{"n_experts": 160, "experts_per_token": 8, "d_expert": 32, "hidden_act": "swiglu", "routed_scale": 2.5, "balance_loss": 0.00132, "balance_bias": true, "n_groups": 4, "groups_per_token": 3, "lr_router": 0.00252, "norm_eps": 1e-05, "tie_word_embeddings": false, "train_tokens": 562500000, "max_steps": 8584}
Below are experts of layer 4 (counted from 0) of a mixture-of-experts language model. Rows are named router (the router's row for the expert), down (a neuron's output weights, with its number) and show model dimensions 80-159. Each number is 128 + 24 x the weight over its row's rms, rounded and kept within 0 to 255.
After each expert's rows: a language model's description of what the expert responds to. This comes from a sample of Wikipedia text that the model never trained on.

# expert 21
router [147 110 139 107  56 105 111  81 128 144 122 147 130 117 136 117  81  86 106 149 122 106 189  88 168 144 127 126 120 119 146 124 138 141 160 195 110 132 112 111 146  88 139 103 156 142  74  92 154  86 141 119  86 102 111  85 139 135 162 152 132 159 118 152 123  95 124 128 189 101 105 107 128 104 158 115 116 112 123 108]
down0 [ 99  94  98 127  99 109 131 167 124  97 137 168 147 143 135 141 120 106 108  87 133 148  93 169 119 144 179 117  96 157 121 106 108 162 158 130  93  84 159 133 154 140 148  99 121  99 125 137 139 136 137 133 108 114 111 146 145  98 101 131 163 119 132 127  98 132 140 129 156 130 155 123 121 117 138 144 151 123 151 138]
Prepositions and conjunctions. Prepositions and conjunctions right after verbs or participles in running prose, such as to, and, for, by, with, from.

# expert 61
router [145 120 118 147 116 178 154 119 153 180  95 111 189 151 126 129 123 146 126 168 115 147 102 127 155 145 128  97 104 147 120  83 128 140 170 178 116 130 130 136 146 139 134 120 149  92 101 114 160 105 104 124 128 121 142 128 127 148 127 174 182 135 138 155 115 146 144 135 150 100 111 141 109 116 109 133 100 108 103 141]
down0 [156 148 131 143 135 168 196 100 135 178 140 134  92 123 140  99 112 160 115 137 101 165 113 178 117 162 114  97 169 135 112 130 111 110 128 189 145  95 123 136 113 100 155 110 116 131 150 107 142 136 154 135 152 135 103 141 124 153 128 108  90 121 133  95 120 143  98 142 160 130 107 117 142 103 129  77 134 115  95  72]
Lowercase consonant pieces. Single consonant pieces like c, g, t, b inside words or after in/to, plus comma-space in lists, as show-c-ased, m-ig-rants.

# expert 58
router [142 171 113 129  90 163 156  98 131 144 101 137 124 125 148 135 141 129 125 123 108 161 134 110 164 124 183  88 138 157 131  97 144  98 105 159 134 109 159 112 135 168 100 103 124 120 120 155 184 151  96 155 112 135 137 110 120 154 145 144 122 140 109 103 151  77 159  95 115 126 100  80  81  98 152  91 160 111 117 122]
down0 [154 152 115 150 113 115 120 108 149  96 125 134 151 122 162 154 103 111 123  96 104 152 110  84 153 139 126 121 133 101 156 168 102 108 131 119 126 130  89 110 101 138 135 132 113 143 143 148 180 178 102 164 168 183 157 126 120 159 126 124 164  85 139 114 132 139 148 133  97 130 121 106 108 125 153  75 109 135 162 161]
Agent and plural suffixes. Word-final suffixes -er, -s, -ers completing nouns, often in music text: sing-er, offic-er, month-s, manag-ers, Schust-er.

# expert 26
router [121 138 140 149 127 124 118 166 100 161 124 118 127 144 118 117 121  97 167 154 143 130  93  91 134 100 159 132 105 139 167 140 131 127 185 105 109  90 122 164 145  91 107 131 130  57 125 146 105 111 122 123 119 114 139  74 126 135  97 119 118 125 134 161 142 129  77 166 105 131  76 103 130 156 133 105 125 147 141 109]
down0 [108 124 111 128 122 115 148  79  82  99 139 109 122 137 177 167 100 134 112  97 144 214 105 133  97 141 132  73 125 182 109 153 132  90 143 128 161 147 106 117 155 138 132 170 120 150 137 122 133 130 104  91 126 124 140 142 123 150 123 117 107 130 112 129 149 121 121 111 156  99 125 133 166 110 152 102 111  84 102 124]
Foreign name pieces. Letter and byte pieces inside non-English or rare names and transliterations, like Kann-ad-asan, Lüh-r, Kw-ara, plus odd encoding bytes.

# expert 12
router [128 128 146 164 126 110 126 114  97 162  96 119 124 118 108 142 126  94 122 114 119 139 132  97 176 106 123 155 102 126 117 136 145 145 145 133 110 136 136 145 156 127 109 114 157 122 126 129  86 149 112  85 146  87 114 111 150 156 153 158 123 112 125 166 204 138 115 148 111 115  95 161 115 124 144 100 135  76 159 118]
down0 [ 98 114 118 138 115 103 134 140 126 161 117 115  83 160 104 194 125 126  93 138 125 132  85 136 126 147 133 131 137  91 128 135 104  94 136 123  91 133 114 125  78 163 129 199 107 143 123 102 152  90 140 118 206 133  94 104 103 136 110 127  93 100 132 108 126 144 145 126 126 128 114 107  82 156 139 115 147 138 137 121]
Single-letter fragments, function words. Single-letter pieces inside words like road-m-ap and Reh-m-et, plus short function words such as a, this, that, no.

# expert 43
router [130 119 170 100 120 169 131  89 136 107 130 138 157 135 100 160 136 142 127 160 157 147 161 124 126 105 154 166  88 153 132 146 151  83 109 106  41 112 125 110 111 134 153 112 132 119 102 102 124 130 113 128  90 156 106 127 159 148 156 127 129 132 118 111 124 132 129 131 117 107  92 132  78 116 136 126 127  99  92 155]
down0 [114 149  91 153  83 142 122 140 137 120 117 131 161 150 128 133 118 128 105  97 137 145 132 133 116 141 113 114 152 154 143  67 143 136 108 179 136 114 126 127 149  91 130 149 112 178 113 122 133  97 185 115 112 160 129 133  88 148 166 107 176 137 162 141  84 145 122 124 118 121 158 137  80 122 123 146 174 134 119 164]
Leading digits of numbers. First digit of years and numbers, especially 1 and 2, in ranges and tables, as in 1999–2005, (1866, Set 1.

# expert 23
router [121 148 186 153 140 127 144 125 153 127 139 116 108 161 127 119 141 146 155 138 147 178 138 115 109 133 121 117 154 129 117 138 154 140 139 105  97 181 145  92 159 132 106 115 128 133  85 110 155 124 163 142 120 126 107  60 143 152 128 116 117 148 112 119 191 122 165  97 107 141 127 155 129 125 157  73 150 149 165 138]
down0 [130 137 167 144 137 143 113 131  79 109 126 101 121 167  97 123 137 128 104 103 126 130  82 136 157 145  87 160 111 172 129 128 114 105 169 131 160 138  95 102  82 172 148 161 142 162 157 118  87 166  98 123 101 135 134 126 132  72 125 122 108 142 104 140 162 122 130 102 153  95 146 161 146 122 127 127 149 139 155 165]
Pieces of foreign words. Pieces inside unfamiliar, often foreign or compound words and names, such as not-eb-ook, G-eb-ietsreform, Ass-am, lim-est-one, plus National and Arabic bytes.

# expert 24
router [127 163 146 126 120 130 175 125 145 130 144 125 133 157 143 125 131 115 139 156 107 132 129 139 118 153 148 131 136 140  82 114 123 150 150 144 124  85 146 128 116 151 113  93 134  92 169 151 100 107 127 144 130  87 122 121 138 135 177 139 114 160 111 154 143 172 150 112 135 162  75 106 126 151 174 122 111 158 152 119]
down0 [137 147 164 127 160 157 102 117 134 108 117 111  62 173 139 113 140 112 186 158 128 154 119 119 155 153 115 113 144 132 114 168 125 101 113 117 155 156 109 123  72 151  86 162 124 140 137 125 154 130 167 127 122  98 138 102 156 175 153 123 107 170 135 112 144 144 144 125 127 123 130 110 167 147 108 176 151 152 135 113]
Colons, dashes, name a's. Colons and dashes in list and infobox entries, closing parentheses, and the letter a inside names like Mal-a, Is-a-ac, Nor-a.

# expert 35
router [132 147 128 138 144 128 139  86 120 128 115 157 146 118 124  68 110 144 111 118 142 123 121 106 175  92 146 160 143 147 132 116 152 102 111 164 135 110 147  94 133 146 109 121 119 152 122 161 112 137 120 117 129  86 153 129 112 169 129 171 105 111 124 144 155  55 166 140 127 131  92 134  89  92  93 119 122 121 107 104]
down0 [133  99  86  98 135 121 154 147  72 142 139 126 161 160 142 139 127 125 177 164 114 118 126 120 118 142 120 157 121 150 137 135 141  98 104 144 122  98 147 148 103 151  98 116 143 118 124 132 131 132 119 132 111 131 161 152  93 183 139 137 109 113 100 123 117 159 128  46 168 162 122 146 136 169 150  97 150 119 118 120]
Noun-final suffixes. Final suffix pieces that complete a word, such as Stud-ent, consum-er, div-or-ce, passeng-er, plus the word career and closing quotes.

# expert 3
router [171  97 122 119  90 143 137  91 140 133 101 133 129 156 109 155  89 119 133 163 108 153 143 131 151 157 128 128 123 173 172 135 120 115 100 124 107 104 155 106 155 162 127 107 108 115 129 156 183 127 140 121 114 126  99 102 145 129 136 152  99 146  97 145 146 147 122 171 125 146  97 158 116 141 153  80 110 117 124 101]
down0 [146 124 142 103 142  99 153 142 106 150 159  85 117 122 127 129 102 128 112 142 114  97 117 128 123 105 120 109 142 154 156 114  89  86 149  81 131 121 119 163 115 114 102 127 152  85 152 144 113 120 113 114 104 107 170 150 164 101 155 115 132 147 193 100 148 130 142 143 144 102 128 129 151 151 156 117  89 129 124  75]
Word-initial verb stems. First pieces of split words, often Latinate verb stems like dec, res, ass, end, vent, plus some short function words (for, to, not).

# expert 25
router [163 118 148 133 105 133 115 143 126 144 152 125 120 153 139 146 128 130 141 134 139  78 154 138 138 123 140 140 146 150 123 111 139 105 172 178  96 168 128 111 130 123 146 128 155 116  87 170 144 117 124 117 112 111 126 118 114 152 158 140 132 166 181 164 153 162 170 113 131 133 114 146 109 109 148 131 146  75 109 114]
down0 [100 125 122 188  88 143 137  82 118 100 136 152 104 117 157 156 123 138 155 120 148 137 132 171  75 103 187 134  82 188 124  90 113 111 114 130 153 123 135 108 152 152 117 138 110 125 132 136 132 130 118 118 149 105 144 111 131  99 119 122  91 164 124 138  89 135 112 142 135 143 121 124 103 130 145 168  79  72 159 146]
W sounds and time conjunctions. Tokens with w, such as W, aw, ew, over, and clause openers like when, until, after, before, where.

# expert 32
router [178 120 133 114 104 179 113 133 123 126 110 169 159 128 142 116 104 124 132 146 167 109 135  90 149 123 148 133 115 117 151 115 150 104 111 155 116 147 111 121 152 168  99  75 151 132 157 166 131 138 138 140 119 106 162  91 162 133 133 124 136 140 108 152 128 133 126 107 156 156 120 153 144 146 109 125 110 133 127 159]
down0 [170 132  99 116 166 117 131 122 139 138 125 135 121 164  84 125 124 108 141 104 172 115 131  52 140 109 130  99 103 117 140 112 137 157 155 146 173 131 147 129 131 138 169 185 123 138 177 126 103 122 170 169 153 141 108 111 126 122 172 138 143  94 102 124 118 111 169 101 133 150 116 109 121 160 138 158 132 129 123 170]
Mid-word syllables. Inner syllables of longer words and names after a first piece, like Sp-ect-rum, Qu-ig-gle, A-ven-ue, cent-er, plus West and South.

# expert 55
router [134 126 150 104 131 131 138 107 108 140 110 158 112 148 127 156 101 136 173 156 111 144 118 105 188 117 120 129  75 140 122 177 119 123 128 138 137 166  86  95 143 117 145 118 138 135  92 142 125 131 158 113  89 117 136 112 122 137 144 146 135 135  94 130 151  87 145 125 157 134 131 163 117 128 152 101 143  90 123 163]
down0 [157 149 146  93  96 167 117 114 123 101 105 119 168 145 131 129 102 113 193  85  91 133 128 151 108 155 107 124 159 120 136 151  83 144 160 119 142 151  81 130 127 124  85 126 102 134 139 126 162 107 139 143 109 115  97 129 111 163 112 117 147 132  80 101 136  98 133 108 157 128 154 122 122 117 157 118 168 122 134 136]
Mid-word stems before suffixes. Word stems needing a suffix like -al, -ation, -ity, such as municip, curr-ency, Cap-ital, Pol-ic-y, Form-ation.

# expert 60
router [155 150 136 122 113 155 124 127  90 169 134 125 128 133 159 120 138 126 139 143 126 120 144 125 136 149  96 129 119 101 149 111 121 144 159 152 101 140 147 128  86 142 141  98 104  98 108  95 176 117 129 121  97 131 146 110 194 135 157 137 139 174 118 129 117 123 133 122 107 158 125 146 102 137 127 124 106  85  61  95]
down0 [111 132 154 137 124 151 133 136 108  98 127 124 127 122 129 145 147 155 117 131 126 100 150  72 134 149 152 173 109 151 149 118 132 149 115  77 142 150 146  86 128 124 142 103 159 135 138 159 140 162 151 163 118 132 142  99 126 130 144 147 160 157  88 128 132 120  92 120 174 137 132 114 110 115 134  99 132 110 139 117]
Comparison words, plural endings. Words like like, unlike, near, among, across, plus endings such as -es, -ay, -ly, often mid-sentence.

# expert 46
router [121  98 151 134 134 175 140 103  81 168 122 113 171 164 168 114 145  94 157 123 117 136 127 112 140 134 134 118 100 126 115 151 162  73 121 143 152 104 123 150 177 133 137  97 180 141 113 128 116 128 100 153  88  79 110 100 138 141 124 112 106 118 138 146 151 153 172  99 132 141 118 108  94 109 125 106 157  95 168 109]
down0 [147 135 164 121 131 144 146  99 172  98 151 120 123 131 100 131  98 128 163  68  87 139 155  84 113 132  89 137  93 156 130 151 138 112  65 120 145 130  90 133 139 112 161 149 127 156 139 121 126 125 110 145 167 134 142 148 109 111 132 126 142  90 153 145 178 100  84 158 134 117  84 138 124 120  98 133 110 136 167 123]
Single letters in names. Lone letters or short pieces inside names and foreign words, like Leit-r-im, Car-r-abba's, C-o-aching; also Arabic byte pieces.

# expert 51
router [ 94 138 134 124 119 120 119 120 121 164 114 169 151 136 124 155 132 108 126 141 123 119 103 110 136 161 119 135 122 154 142 133 141  80 119 109 121 147 143 139 139 149 120  99 119 118  49 116 175  84  88 115 121 140  93 136 161 148 107 128 141 153 133 157 141 140 108 109 119 118 103 110 107 182 141 149 132  90  83 148]
down0 [104 188 105 120  90 155 122 148 140 120 151 166 124 130 136 134 141 141 146 143  87 123  90 145 127 150 117 136  83 162  97 115 148 138 184 172 156 124  91 124 113 115 119 152 129 116 100 166 134 128 147 106 146 152 182  98 135 121 122 168 120 116 159 111 149 163 127 146 145 166 141 141 129  98 113  92  76 105 128 156]
Sentence-ending periods. Periods ending sentences, often fused with word endings (ed., ing., s.), paragraph breaks before headings, and words like length, density.